From a checkpoint of a small mixture-of-experts model trained on Wikipedia.
Size: 10 layers, width 384, vocabulary 5307, 125M parameters.
Below are experts of layer 4 (counted from 0) of a mixture-of-experts language model. Rows are named router (the router's row for the expert), gate (a neuron's input weights, with its number), up (a neuron's input weights, with its number), down (a neuron's output weights, with its number) and show model dimensions 96-143. Each number is 128 + 24 x the weight over its row's rms, rounded and kept within 0 to 255. Numbers have three digits each.
Before each expert's rows: "comes before" lists some tokens at least twice as common just after its tokens as in all text; "comes after" lists some tokens at least twice as common just before its tokens as in all text. This comes from a sample of Wikipedia text that the model never trained on. Tokens count by the router's weight.

# expert 12
comes before: "|", "\n", "-", "The", "In", "|---|---|---|---|---|---|"
comes after: " |", ":", ".", "s:", " 3:", " 4:"
router:137128089141098126144133130142093166151126123125104115135114153118147143145136116128085118123109108126165115158121123119169102137150125131110144
gate0:123130153102160125143115177108109055088095127119103128142105123099134131132120121122139142145126163123109101136149112103089132135124087125134126
up0:156093126147069149085150106117091161174143136145159158153175125135139146117163108106129139107143127110114127091087101134136138057133150151128113
down0:157088155118164107112130137137131178149115145119140110130107140129106139108152098140175176143135169169123098125178106103145097121090086111128157
gate1:082150130155126119150118102127132121067068157143155149139158111140136129195116158083166116126136130131131124122168117140074169063135149144124112
up1:143124118110190102115124149140145150126133118161102132119104144109094143128156128078136102144122132135131112090167130139135130091163113108149183
down1:132154154101134094159143155171140131135109122130131127128119175134120115130122113132098184109129069145096102110135124105126131151137116144110128
gate2:123118146117087130116149162143119123158112097133131137157110100148131115137140112082162123100101153120136145118142131147097156152107117128074118
up2:139126149078153120097151102125092108136139110108104055153125105120089112138091125126170134109142198138128135134104104114115113146126106124068112
down2:069167164119142177117165146131173119143101130110132157137155160143125156130137153148111103126150100112084143107136107133159115092138169123144137
gate3:084114174132094103117130135181088125105125116112163131112137112146083101147124121152112144147118169111100136156104150121104108141123070123143111
up3:101116134134098096164176123136118157096120127128112097152101128121121111107112181161127119109123141128117129172148160125169129138142132093142108
down3:155128110149158129130141128115121117097106167145145100133152154134143174146089163137135119125159138115143122113118129140124125113140126123123136
gate4:129156125103138106168148106148125120139097096128129105133126181158105177160144113177124109115138136113117123124153178147110121132143125165087117
up4:116157148156115102110146136151170145121069120149095102177117114127160228087120123122129160154145121086156177089141117122152120096169163127086096
down4:137138134098186140109102118136102114090124178124121130128159143124134153119121141109109171144128139123139135104119130146111121094112107109165156
gate5:107137146114121106116149096107152131142140163185146153072139149147128167168133107122092131117099141121137115119168098131096125117140129121102126
up5:122107154179135158075118161142122118142136126122160091102110092155138169115126178164141118148138127111119129136130110096106147151131139116141166
down5:141133103096138098150151125098129153094108098109122150131160132152149179107147116152187110158118161099140089148107136148120145121156129147088158
gate6:142150117119127162152129154140129107188166091169139112119101169205132170158121125108143093151146112127163132116108120136111168085128120140129146
up6:133107126071118147112132145176111124173151094139132120088110130154131139096082136097117116138142141134170156083132120098105146140161153157108131
down6:115135109083132156133108135130097120119138128122115114091046115184176159134137146106061108139106107081111117115120123093140107126144138127119183
gate7:173140156135144150109108101145147134147107136118152171111140126153149149106137166141116155179185148121130112111107102105140132126140119108114111
up7:109148150140124128135156076136120144131075094135186140142147111121134144134129150152097151131123145123122132127099118098131127095141116110145093
down7:100134116151154124110167127131142119129159164123101121131154145107139110115124103110140131095127134133151097118132151135160154094103162174102150
gate8:148124121139112094172135134165126163118156098132137156152176132099152148133171101118148117123120131136147120117156139145116168155149146060097094
up8:127136087160130086114146117129140107160123135145086148131105125114114205174168112135136126149132102114133142107108077112158124082124160089099134
down8:107151119091109074111083117127178140148126100131083112119079123154077129171117130142169098126073125152133162099109097116117130200131150156105124
gate9:085100100086147150157122185159145126123142151132114144140114112107113160136133121146127152096126097139101144145147163150173118107119123153111085
up9:153086149081176182137133168120135100125161129114112124133163133128135140116163143111152094091137107130120096174075117105112128121140085145120146
down9:122163157119124170128152168137124117110127117098121116105144134157107126129133154144163136114080178105123148105100127158120131131153145141117176
gate10:168138125122123150171142150077151135157114137156114175054192124136176164141152114111148135174137107151142163126116111178136138080154146126129165
up10:086167129125121102139104130143167125110116165167139144149135110124138150142150111136118125101134075088138114120170134127145137103119136181114106
down10:124116108172151093117147141119144135129100163160103044117148130145156144142143125133167162132075161100133127127123130186103118132118099107100083
gate11:154119120080106135122056100114190102099123099108180112156123138114134106128132109133147120155129173144067125136135134204107135132086132120124109
up11:152125135108130174101104151158147108121114126095138133152126095122129133080114133165132132143153165112138113126146145184134148123098158114072154
down11:144139104140141148188170089077106131085169098099156155188147148110106125068135130154127081121105135162147151128139174122091129141122122131169112
gate12:112140127126094149128137092124149127119144103123154131125140100131115120137151164146116113123113164102118148129057072142130149142097146107120134
up12:123142116156079162159118132096117151087142079129180104107102107173089161125103113152148112169144121161110157168153113116100139108121156106113111
down12:154168144157138133113120085109125110122144107122139131135104150098077104127122087106097131084138081144083196153143128137121136109128139136151160
gate13:155137115123127084114129114161111133073099128152130154146117115131139145090114085165191103152162155132114098101114116143136114093101127085107126
up13:161149134159083157114153069152129158119141111103126135156160088145130127135136104148135159197125113145128161106123094116140153133107134115101120
down13:116111107128125126115122107146131191118129156114108138170102133167141148118105157112146035111107140135119107104141124131137166114163126163116154
gate14:150122152122134183090136116125109149119130155139163151067116182115159137132086064142119118117076121127143119128147157114107115137137108159134155
up14:085145109151105077087088114118134131126126094143209133127133116137100111154128118116145130130162134146123120129173129114091116143114167152194088
down14:107094129142137141140128108169128116136095143155141127106145138111162151098169122163098153083131116123133086114118089116105123148119135139132094
gate15:135131131119107114129110146139107115145129125149165163123133122123106147165125147092141099086087155136092152152163134147155169098167110140108169
up15:081139108129131092162166069156139089081133107148177155161152115101151154152119113134121089122155133151162140119150100116168120102157119134149136
down15:134148140130149166147124124137101135105111122168179122123167129114151104182084089113149129137170154157138114136148169139133125095128074147115156
gate16:173142146145123153118156095166123154123149148143126090129087110101145126131098102169143144091151168160158112111134095114129160174121113088102134
up16:136135105122093138162126114084111134124159112094147128149137135124146112071100097115097100154065100130116151151110152112149138134126096102149090
down16:110114084159130106099126101086110126147152123158159101130109123137118139153154137103121106133134121142125091133141134125078109123138103109146151
gate17:153130164149155141117155104175146171166058174153178140156228112150158145136099084073128151209110136100130142136134091121134139106150146107095142
up17:123156144150135124157082168123147103080118151095083127134103171109150104142143077111137140121126108147104137128134144114098148137107100117152134
down17:170097093144148119093114085135118151156074108139142108106129125146079159149153078124108146169132120105139173130094113083154082107138091070147150
gate18:072129155211112093119127127137090141113147130098168124150119138135121108090205175088134131141102145107118175126105151106139110103088115107135106
up18:120102136099133147116164135114137140169162123126141128119112068132135106098161127091128118115115170092136085128084166114152132133135122144133134
down18:107093138122127127139166084115132115133157090117152141146135146151105110132130141116096134150098131122065075094099158154154069134149097136123116
gate19:172121111132141144095144111166133094091140145137177160124120099143141166123129128113158153107137104145138190123118168097128154121134092122125115
up19:139119102121107147094126095132118140109067114161137138081106213161110182127130129143136138101187128135138186135118143129135125138132122132120118
down19:097137168103127095136102122100178141130121111109147111123150134138143136125112118165145117132122116136130152109141115111132138173116092127127127
gate20:113156187134141133110167128063142168150136121161089144108115140167137183136159109100155113122150117124108166117122126129134127128100143107115157
up20:110123101133084093107121109136138153134155147128105114138121116127125084085119128073126166103128097096123125086159141087132092128146092131112120
down20:091107102179128116111165117089108148165171122171109138149140109112149129144125163100131107160129137137128143142080145072131144125154154134173141
gate21:078140108117064073136150116122102113123135123135152154181120113151127106158139112145113100182109149170097168102141194143113137165101132142133124
up21:129111119107111124116184134134108096138171152125086134137097104122145097110175133096111180105119195152093110087133137150150134107130106142157156
down21:150095092161110116137140154102161106155110154133111121139136146104083111155123099124132154131122153135092161159087144142108095142119128077135122
gate22:097127132142126147154133120145149141088107132135152127156116069160118122120121062128104124140095150116127141137143109105086124147151095123071056
up22:129129144141184153109116165106099133133114089084090144130158169184102155152092122127146145142129139120114137152112123124090138090138105134142131
down22:143106128119204136124162118090138106140151100109083140169121167134088141104126108136123084139135130118139147114090126119156055138124158133162143
gate23:147138123140158172168092142124181173116137127137104099107144157136108135125109138122142080091142064148061140147102133135171140160135130133089111
up23:136135101131140135132091153135139133106165103138127100118126170122113105121157149115133107148128118121097121098131150124163109149132145118118130
down23:128102117129117134115107126120102204127117116145095148098182112143122136126139120167150117157103150123098088114129112105118113112112160132141171
gate24:122138123146144133127160058142113128132146131113156117135125128153090123146112107114108167130088128127149114149088138133150132050103173147144125
up24:129120133120118132131144168158140115161129114130117137110109097127132141131089102133144149153139130175142139149136167136083120086111113135125120
down24:133110075143147151118111091114131123114104137143143098175156122120120102125105117114126127136121120141121125129130116105140149131162116106171147
gate25:123102158106144103149080136158111152103134109111166171124097142181137125134137137090133123118163141135122123125169119129106132132081151153086140
up25:126153168145138143166113117108143149139115139151109153057136151162152136105118149090121151131115116129151130115111138134116150099149120115082143
down25:142136142157143153103150128173145119108085166120164107102125114139122101138111135113083129129155143185162123088173096084170105078164154146101111
gate26:150129169146092116136141118108094084130142143177128122139113104148133187147123155161122117111129135125188147169181143107119128084166117110146185
up26:134132170160109168091163124117144152109158125130133126119133117127128128105127134120129071110130125108127142142113110132133125151114185148147135
down26:135133132142092142170169139106131130131136130104108110184146123145162076116145087157139123149133142149127149124128148157138147126148131129083159
gate27:161164136114127070131095169133142089104091105116149147168112118147160092138054103101134126161106122089152133104114142081091142130139141083153128
up27:105142172107177126132122106104127117107138128130133136104098151132087108172113115145144108136140108111102128132110135134136125095107136146138115
down27:122145164129069135085185110091123177159110093148131150157129139108119088121119116132129062143098118122108135144110160140150159116140110145115105

# expert 6
comes before: " |", "-", "|", " 0", " 1", "%"
comes after: " |", "9", "8", "0", "6", " 4"
router:103090103160135089094131137138102096131137091114156080110105135102084117129118149121117145138156125134132089141135145084173089128126124161145106
gate5:114110141109112122155119138132153136140156122148142134146153137196192151140172144113129131123100139163122145154126096131097147117115099104140099
up5:141132133148096150096085129153196108124115099175117137161171067121152199151106132137176173120110079128158130097119159114121177124131128112093146
down5:129142124126154086174118125120147124128147122094132126131144116134124122130122160116179129122112114118087141133103103057128050052134137108102167
gate6:146118127119096167137077150091073086123148117156129143098091095178103111142114111138129072134103147127113130104140142159098142102107121105117113
up6:148114130159141122103131113117142102150108121150189110128093099137113106111107154128110116161089143094118157102119137110092125103139150110135106
down6:116124092111116144109169129078144155071113178127109087167152146139163133141092149117106139102108191135128157128123158121103135144163114170107130
gate7:126137114172122104147166107130100120136116157174099180165162134097130137128140106145137138160153149062150133125133085155100134100139139115101102
up7:126124101123153121118114122138143127152104092175160132127147085126116116128098130145148143135095149098184136124136125109129143086136134097083125
down7:162139133113153103159148065114126148119141134134134161121092104112130111117115108098139112113111147102103089171089104107115120121119135137128117
gate8:161158111162114139143132118144154138132195129124120153208155115192142145147127149114133154087130092166157135103149141124143156111118142129086134
up8:088132153089133085136121121104115107126146122154177149133099100099128106161098104123127103121119173110134120160107138107114127102160106110163088
down8:129183115122107120112174111151131110102110119114117108118160128127154121141145168186110120134155118120126123123193116168160104144125079126133114
gate9:107086164132147151161171135139150113141135144137127133167130133118132163144117132153165144100118103121123145155086179144154109162141093154090099
up9:107115101157145154136144153126141127110137115096163120156144150112128143145149109175162089094117064114105161147105139123112132145156118172151156
down9:158127117122118103107100123146154114074091164123130124142154167114136116156135130135106114123131140161077132131094103151130050147099083152171148
gate10:103141147127122126163138159116117114100119147145120187106170125130083116160145128123140122118113121148122142145071127145150137151153105117133120
up10:089125090134102100155132131110119117132149139116113152140122111125118116098148166132142113134164092142104133143110140123130125136146138164156130
down10:139148120130108098075113137086141107173170133115114095091082144116094112166134069097125127126120150110145180133155154104149140128132095098155097
gate11:139122157124114119170131116094128115117109164102144099168140116144115137106142142103142126145084135173077128164099149165127144145164125103125159
up11:134110125116101111154088151134151152120110119143141123120153127104115152135120189128112130142156113158132140120103085156164136130138142142132178
down11:143110115122112144158102186163111138189166099136102140121176106157119142159117094112124116143125125140103099137130114121071134141108113106135121
gate12:152132124149049160138119090116137126144127136146112124163166107142116102149118105161151125165178127118153183106136097125103149107135146123060145
up12:125149114111104152143153150157119103119101105103140136163104126129117073146093119130092167200124132130133192160131110089171116161119119152099129
down12:123168091171162120159170142128121124109157110098115130110146147152122116102123175156097127146129113074117111121145149149095083151098093146117084
gate13:124166138129094102101127111116089137160161171152124161137194122172167179115101101134162181155110114124132109132117139135117135124143108110095128
up13:143125128140088171126130089151138138115136141124152144120143131112198115111115098164115170128156117143158141093167126124128137140090099082100164
down13:128129122098120152096121127128145123141121155160131141140139117110161126124103128115137126140128129134112126113109100101154067120091113152093142
gate14:103105117148140115114102103102126101171141175105163145130150119163106140134149134071136102122125133105155137101107101105089135117109132101107191
up14:137156169112139115109130107130159126087107134141140136131109156136133131105118135105150151142070119121122139117149143118152108131068174133122158
down14:128142124161090119149138155097111070116104129130140100107136134144128127144156112138102120106132104154085107110143173108118154096114167131158106
gate15:140151164132140166158137158149149118144142143138135157108144151199104119113118116102122069112115124159120151144117114159103168110140138140138109
up15:082143120145135172116095151158100116138140138145176139157142121131144162124119049088148117154153127125152193086092115116139122144148086090108132
down15:126132060125112131120129119118152091069166125095129116131101118102136129129091133139120123108122175142147119107125128147112118136120160129134113
gate16:112138172145163127126139138127157131154140168110112156147093129146105118170147139167126149127143202137139145086132128108133133131108135127156104
up16:122111142104103133124132143124143073135104109116142141124128140144127151113171133113152113147095083105133179123148122122154151118118125136132096
down16:089108126119105125122125163141107085138156143109152147102104086142132098115186150130142115141157121122141097093119120134088077162138111086127100
gate17:123086118132147091160182155154134100158119133163127121138120168126141166143133119055137125157119143069146140105118084120146145153141141111110143
up17:137160140148123113121153128131093128074080125103097105174088134149120103125135121103120152126151153154143084084127145108088137126110146095135113
down17:134139101145142130133089107144102157131081095151123114126101187164129149122155094136081141116109100128116136114143121113117199121104128112122144
gate18:104135151136116126111153104125112123174111102110155148162146133136138128134133118076138139164127144141073148122131114092094142139177090121122110
up18:058149143129134158108145096135156096151150119130135108116119089111146158140099120131122157172125119106138135160162102124113140098142179147112156
down18:128159130113083139113097099114081151127146164120112120115098115117078150128149137180085130102093147133116134136110143137117145123155134161144163
gate19:153097150129116134105159128152113148120093108090131155136120155137147130131123139100153110089130089135110143105128159143120124186101130149062093
up19:118128090111127134144156066097126154167098133177073126153101178152112135138092122147163124118158101108105164119096127115175095129148132101118160
down19:131116125118116150120123162165119159133149089119156147125131072154154123129129130123134149124163121138135119134123151172135118146076126100108101
gate20:118161155119089101120153116080201089150105124137143156141101118170127162144153139180151127125163096133136134122164141115129141121084179178141142
up20:086123127117138108143159082166122153136140124163125132127146120145111079164142103078140118135134103075140146170084113134187137094145114114120121
down20:103100110134143080076087147135107121115166105146108104189112136092079130141180107075142111147131122121132132133126145141150088084084111156138114
gate21:122125117131089096112126096092114131144163181135132132136133176149128141144179082129131101145100125137126134154096137140129158081126158115121109
up21:108139086105123095093130147148136162132168140103108149113138127074127109115106149118100149151113133162104114124084138160173092122118130099149133
down21:095122091099144193139126131101112140140143110116128158105133118063097134108090165107121136171154151146135114155138105139140127112153139105132110
gate22:146110175141139146129109108154128171096100127151160097147176135179115093131097101106136112125127109151103104084115145134086126089121142117116100
up22:100115115124123130143119141088146143109158116110125120112150194148101172122123109185154128155150113173117120185169121126093151084136158151105141
down22:141119139091121156108131160141154058130177190115158133138105148128108110103163106133140140076152113107142128163100061097121096123134139130156156
gate23:094115120134116137094119155159135130121092110151104100127145136183146115143150168095117084136117138167114159096148099113125134138113114119086129
up23:100101113130150147117128174112084127140091116164062110115122133123119156175158166147126099165059152162151139114113120142149115116167162170133106
down23:118101106141123118126130116151108167127138130123123097147074152110135113125057119110137106127076122074125104136106100138144079163114118145139148
gate24:129114069099113172117082106119157158159118151102153159113081141162152140118136096190133107111092152127126131181144140135106120121137059125114139
up24:136109142132150133133145063115111159112120063131095118174109118096075090147075112112110106117152110141125117128124155107101117132096106122108124
down24:108143127125123127110141103094113125136109144117107106123097142115116141135118131076114136074114136126137142083139140148185129146147155101106170
gate25:096135150121143130110104149111158125117113096094122179138111128119118114148108172144129098125115123159128144112138144128091117160111110157101142
up25:163145125150093125187131107104103163189145088127103133152138128119130127142110133102111104131138124149147109158078117124097166133132130169125126
down25:138095116144086119124149147119138116086125177146129113139128141132148144154149149112152136117126134163147139094191133088106073094178118142120110
gate26:134132111142134117140151119179141122157125153192123135117216147124138160153142102149176124101134127115148130157106116153125154100140140124072145
up26:200111115133101104118179132135088148137157130161125126155149117138156103128100145146138118133131106091121144166115107145128159133133117132172135
down26:135123171121095155127152142112150138095120129115117143153098093143166079133153104141096140110134125128140120138095152113115145135157116151102109
gate27:134105163141130119136116143124132136112120151123154184116116144131185137126080113098152180151082160175116118083119126130142149137129139111150167
up27:111086162128106166185060133142119122116155139096123109158147098101165081101152121106127114131168089117092106160120149127097102152129102142165091
down27:106158147134124140133133109132129125167111185159118132151128100105122109122123191100154119126093124104126151156086082165122172113134129115144155
gate28:083146121085127103129091153147128123076090144123147142157139114132140149115098131121135125159110111114122143113112125154126110099099112123121159
up28:149115134132143136172114137146116139107155121098158101128136108127162155098096134104124120137080093139132090125144143121133104117151136098176131
down28:139117095171100120120121138083131154150078103113072115120152115146192150082147145109117135146141070110156118127148168088133086113101122124099136
gate29:140142131118160147114105123114148149137138152147116135138125133110143090135106133135112127109127125149121165114123126128119133118135121132076177
up29:165134160141175122064129153143147147097173139114130139125130108109159112128149133121127099121127139139064115113129112156176116145102137137116153
down29:181142136119117150146110125144143117125072130143182137105152146087150099145132139099129158140201143115124100137106139104117137144111147087157142
gate30:143114136114124136133078142151124146130107136133108117152131123107086118115088167103152121109134143133141120135122155132143138158142072134159171
up30:149135139120144083105136111125145171164156124152162119117152092143117115122115082113180105190088140123125124131139136109107139128136065124089143
down30:159144113086158129164167153151144194129136093132125124154168125137117162144079100111148154133151122150158108129111149129110112125169094158121115
gate31:088135109099136147111135135120121111125095164111167133123166160118141122128159144131126091131121156103097129132181136155149151154161169113112096
up31:148091121121142175106127164104113093098079136120133105150128134107124135088125099084151116203117119097105121162137147165121117103100139101131101
down31:113132143122125128118091162137109125145131139104190118141142131132203133149119141123088174117161138149157101140140169126069107162077096109108107
gate32:105167143148158124151172142096124145157133103137125146121128151143130139166180116153164113099178142135132168150118130119093167129178126126135153
up32:139112157139110134071128094117113129153113128145152117096163131102149120096146103111116130076152159129105102079139103139137115128109117129087092
down32:146099137128084104101124154100125118132102118114156107109108171122139104075161118097175130112129090149070095077127159085113107154104165140081116

# expert 21
comes before: "\n", " The", " the", " but", " he", " In"
comes after: ".", "\n", "s.", "es.", "ed.", "\"."
router:128112116092142145137132105136100158145136130098091070120122117145085129140091165139111184115159116155147090099102124124156100123155094165122121
gate0:143124135088130109108082181127116085162125125130108138142087136133136127090163151116127171157124141106120157142133145087078120144109108132158118
up0:137106125145115134162078156148134141184110189143142139087160129128147151106161087095119187112125137120128113067073116132158152125125106139156114
down0:133155132120134137148089112091122136134117135101130152122167123122121133121105151128159132148135152168134121117121119109109169115130130128118121
gate1:068142174139092148154134118122138146102090110134169102138123120135147099162115142133131094170110110175176126143117128130138168053145155101125139
up1:168116153135173079147137135174101093094104128148131166084101192119116140087112089123132139127150128061131130081145149125117129106117120089117102
down1:140140124100141150120167162121135111113111138122154142136118136118098135106145102106192174149138127085103141157081147133086131116120080149118111
gate2:143129154092081137120170124122135091140135153133127128115133137123122133103130124117142126155131140125147148109123160126108139140110117144153112
up2:143126139185132120101119118135110130138139141130107118099123106143112164167112100121142158136141166110135128124097210136109113136130120087125138
down2:135083105176123120113092142089134109119149160142102121117115152157131165168115131165124126123156096099146082108165115114127134111141134137121107
gate3:104153088125129134099097111115104111071119108153098166110124110125116156141128107141153120119142148089046160072116138143115133175108105137141097
up3:132149140133100073167116131139152153132111145137071158131120125140103102120180132164120130130109107130131114160095137129155126133142115097170140
down3:155159078112099097164100124112096109102110139134122104105166091140119160101125113124083118142156105117105127118191130105142158137114130156092104
gate4:111145114128116157164159100145165133128101104115108118172123166152137148151134146107141153133124136133119183137152096116078138123161104131108163
up4:137129162121115115112094150111142145113107118145122121159156142116154165133108117135135185167126099160149169149126181128112129119176178125127128
down4:097100148126143102123085124142113102082142159145096165108127154139121137112144130143122104155112179098129171084105122134128162094133136124133111
gate5:145129121141121100126109130153144085066098111137123138124147117142140113130160146108118097129117168103147115139084106151099138112127137122105139
up5:135128148153099095116117129147109115130119177139151142135141088120154169123096132105129186160100149098127114120139138121115146164161139162120138
down5:151123102131132160142123108085144155138132113071137119178177146127111132096134108116098119137144144125105155111120166155143080096111107118148115
gate6:137122139177116134131104148127098121126144133137134101113102187152162163150133137126111103104101101116167126099119126126134127113118111148175105
up6:122125112090142131087090177130135118116175140094122134105121144167166125122105147080107129158138145177150126087124123147111122168150155140149141
down6:117115111129142126136070119134087126096142092111087095070134109123148115170143092119125105135091094110156119125127135081128081143129140072099134
gate7:085119145122118163137124124125128167126103138138148136126156113122172144186115161144149121180146139136150149128178119141126140127141085142138144
up7:093134106096079137154152091122110141099116110135154114157141108131139128146136143162137127148091133124203133159127111118117129093175155128140114
down7:155126134128135115149151118095106144141149117132122127117177130116123153129124192151101111132137160110168139133143118155132154128125143174084135
gate8:133180128144146157159138102161143159124117121142144147117143131160120144138123130110132122137166128126158149136114109137118134135188152051070103
up8:140098139058089107130143155128125106134153097138136111125145130121090142176157120129146135102174138118116154104146126116114122123106142161097160
down8:134143092113069141138142094115135130113119097176105094117155099154090141152135110153170139091141125124103171116112112159133128163137124168119072
gate9:116134141114143154130174132116158123101149165120127144157137122138139121146154120140137138172126086146103155147127177133127121104171112134128117
up9:139113113150179151152107135107118137169165116110130102113119145113064160105136138177163084122137098131125128162130121122133126114135122117148137
down9:136106128135136146102094152135150107142132102147086097118115149132118119135103116119153104099113130127136163168102167158112120100085142089143125
gate10:135138143142186126103127135110128149151141148152156139104138118124110130125152111065142151173134148097119142126129138130139126107175125085139122
up10:167121125127114130174098158150127089120124122142155146125124176126116123113113112135099125120111106106160088134165163138135122112120144136119073
down10:152185094119126137118105115151116097105105135110149088095112085168152137134146075121136097141125126120168136097152151103108189146107111165140106
gate11:123146148103141102126111121138166121123113111138178116170140121112153155146085114093111109165127122161096109139128151136134117146094105138143170
up11:127092118131133156116071179140123117104133163099137137127147117151113142100154143100129184182205200138091135125123124157116142177103120127136116
down11:146136127140120142149139117125145111143156128119143171145091155170098140144074163134150139109113135148109121118142124117114097144148129098122086
gate12:113154153161057116105133106106127168116124163140119126137147101141170068137122088138155089137110094121144180140113123123084151089140140115121120
up12:121174118117095112115128153101141114077208136131140143151132148132133122139129118130158138153135137098100148164148117141132137179072142179090128
down12:137110123130163159162132144101124128098124112104147124115139105116129135143145129117124131135137098084167142159136115111151123156096104116142147
gate13:163118151131130127120155082141118180132123148150166139093164110151102154134068146147138116143140134103127133085114132129134121122127147115091169
up13:120133149106135152129143084136129146085125146143137157096158093151127084088130129137119111137169136114160119104096087099162147143118123117098146
down13:109135116136084183098088132131103157122125148093107119110139124136156119152119168148126118120081144114140173139138110138177096138135126104100142
gate14:146120140123155162087122128147107104139098150136141137053123139134135166119087136143093119120118151128143116064147163095103119071129132130115143
up14:091111096151142105099103104110147156121141120146147132132121140101123093166124115091148124087119097149125120102140144141156103129108169117138054
down14:144178135105119100112141077134116117137111149141173151102119101134139105099146129149113143115141131160140105088154149111061138187130139139105094
gate15:157151134174110146127115121110172133124142141120180160140114142108129126112149099098165113119131131177101159166147140172097141170113106125126157
up15:118179103132105139152098121113139109121122132137162108134127128121101179161156143150121138152104115106153163111172140111120123124182142105101111
down15:160091090130111122138132130153096120095129123106112123127101128132111129148144120184113114149125132133138118147130106155125142122141131141136108
gate16:147129197158130143124151139163170124110119154129168157141105194106158141126136133141132144102105081162133121116113131134138134117121110102156117
up16:158155146114137144126122100129128119129102096150159124095113110116146184135112123157129084145058087123149168120159127113099151080156137122111122
down16:162116103118135137134147076123081082120132090104161115119123102135112106108121112165142143147167155111094152124123127125092158129111122158115080
gate17:149150159153174115190184103211116148140117135165164125131166149092144170158143103117115134114096124120143120123152135108138142082136148124158171
up17:086163101135113118117096133116118110094158158113094159125119152117115129121137120119117140133152147162092109151096134155120123170113133158123125
down17:136125168142162111089100078138107139129086110134092118109137120161118108133155134106120106119124149114164111098114087104122119123172157121168150
gate18:144138146113119127117107136123115091121168135144131146112129127119092154118154164153120125112166168103095143149136122105117123147116089102107153
up18:115150141111145185110175150096129118153172119123146105146143110141142162075180160101142161136168144117136110149142120159117133155118166099116109
down18:144160096123121140145118116162125147097105139129135133108166166156098096151102154109137116124074143134112175110140131166142088100124111160131054
gate19:154120108122105117087098111161131150156120093125152151122108123092115115140095113126146088121124163134136170110132144107100142139162113104137116
up19:130097135125141115188148139132125150132133116139148139119141154086082147136129108114142118139159145131093147134136119150152109119141162093128120
down19:060118080116100152086100118101097129124119094105141139093185123145121145127126113151158106153157113130147145114043104134134174147085124140155157
gate20:109145168157100123114123146061156126168137110122093123129124138099140110130154148082160142128141130130158131149141105118144141106116101117145142
up20:143146108131119080120127120147144164128137110130091117139128105106168119124132059105119149131149108146162105136080146132123132183147125145126113
down20:125154133150115117136102113138156121114144103138125127142098090147154132138111110111176106105113126145134133129154143081106132146136165147112131
gate21:139135125123090085157165109110124141129114138138117147192142116138162141112133132113117098119140128103140166109126132108117158132144145102063127
up21:130095090128092125095139056126124132172094120097108110126122138121178105138153140143117132139128076098124118102116146142156103078110135146095122
down21:139130123131124161137100137144174112152092122128113112082143148104101126145155127153140144167137084142144116128111094128148096127098136133106133
gate22:122142194119102115135140145183108126136087152157135158153104126149140167156086096074126116133129160082156137102113101149101118109138139084137110
up22:142142159142124104166140167143098114168122114125126127154141118120120176178176111117126151142161168096190150117140123115081152142133147119127154
down22:134110141094165125092154132101158093129146105110134141112102155105158085111128139162169135169120115120099143082118137103156104117123156121139123
gate23:126129131121162137104093157148145157157158115131125162122116126146162152128140105087132145139187168147103136091172114121159122144116111157132136
up23:135131135141157109127146086104126149107180112141117118073137169144109150183090153148102071142052150126151100115150129113130101166134139132136176
down23:145100103149108125120103078099104104142130163128137162124123087098137149124156110142109149185134142102145131095095104133126104128131161139080105
gate24:132128171088116161124128059086131126119113132117136149149159105124133099106078113124136129117160105124084128166118129101141147079144109164157126
up24:126102073152154142177158151154089148130148131129118136090112165133108148136137089113092160131099158182127138131128189153122090122109136125161117
down24:106107128165187117153171137108144113105159088126142108138146148145102114134111119147140145134130124153170131138077111152102128151165130105135144
gate25:134115133124152129140117112115151162175132110131148135137120102134118157115115147117128154126154088120147114131128133125066111136160135160105151
up25:149122129118122156170113087081167166162170103117143152125168150129141152094077135085130156131140102103139103128099124140073149135142130170099146
down25:142092114095128159154101135155164111100108142129124099135108129140144080130151142134122122116142125120113131101167127129133097124148126173094142
gate26:137151223193125100141165128110191104103127104157148106153147144137162153135172137130145115160120160136147118181122156122133138157121163144072135
up26:151114142121090082109174175146108159117137144164107110174161085166149156114121104108101077096136155108128101188118112134150144148129149120144118
down26:145141153104128142111136124110124160131128135113165066164114171137105107173097153133132138113177147122132095147112158110142107122150136082094123
gate27:139110122145144120090097110114140197122108136135156132091135177131141102151059093146135161177099116115129124162135158126120156115123125128187155
up27:158127091128125128117079126133100121151143112122105139142114128143115132165132104090149131129130140125106139084157147135121130092120107120122087
down27:150137114119121114162145150130131148145136163145109094160118124109089095116125115127109123087126074100087068127147089133163143116122097136154104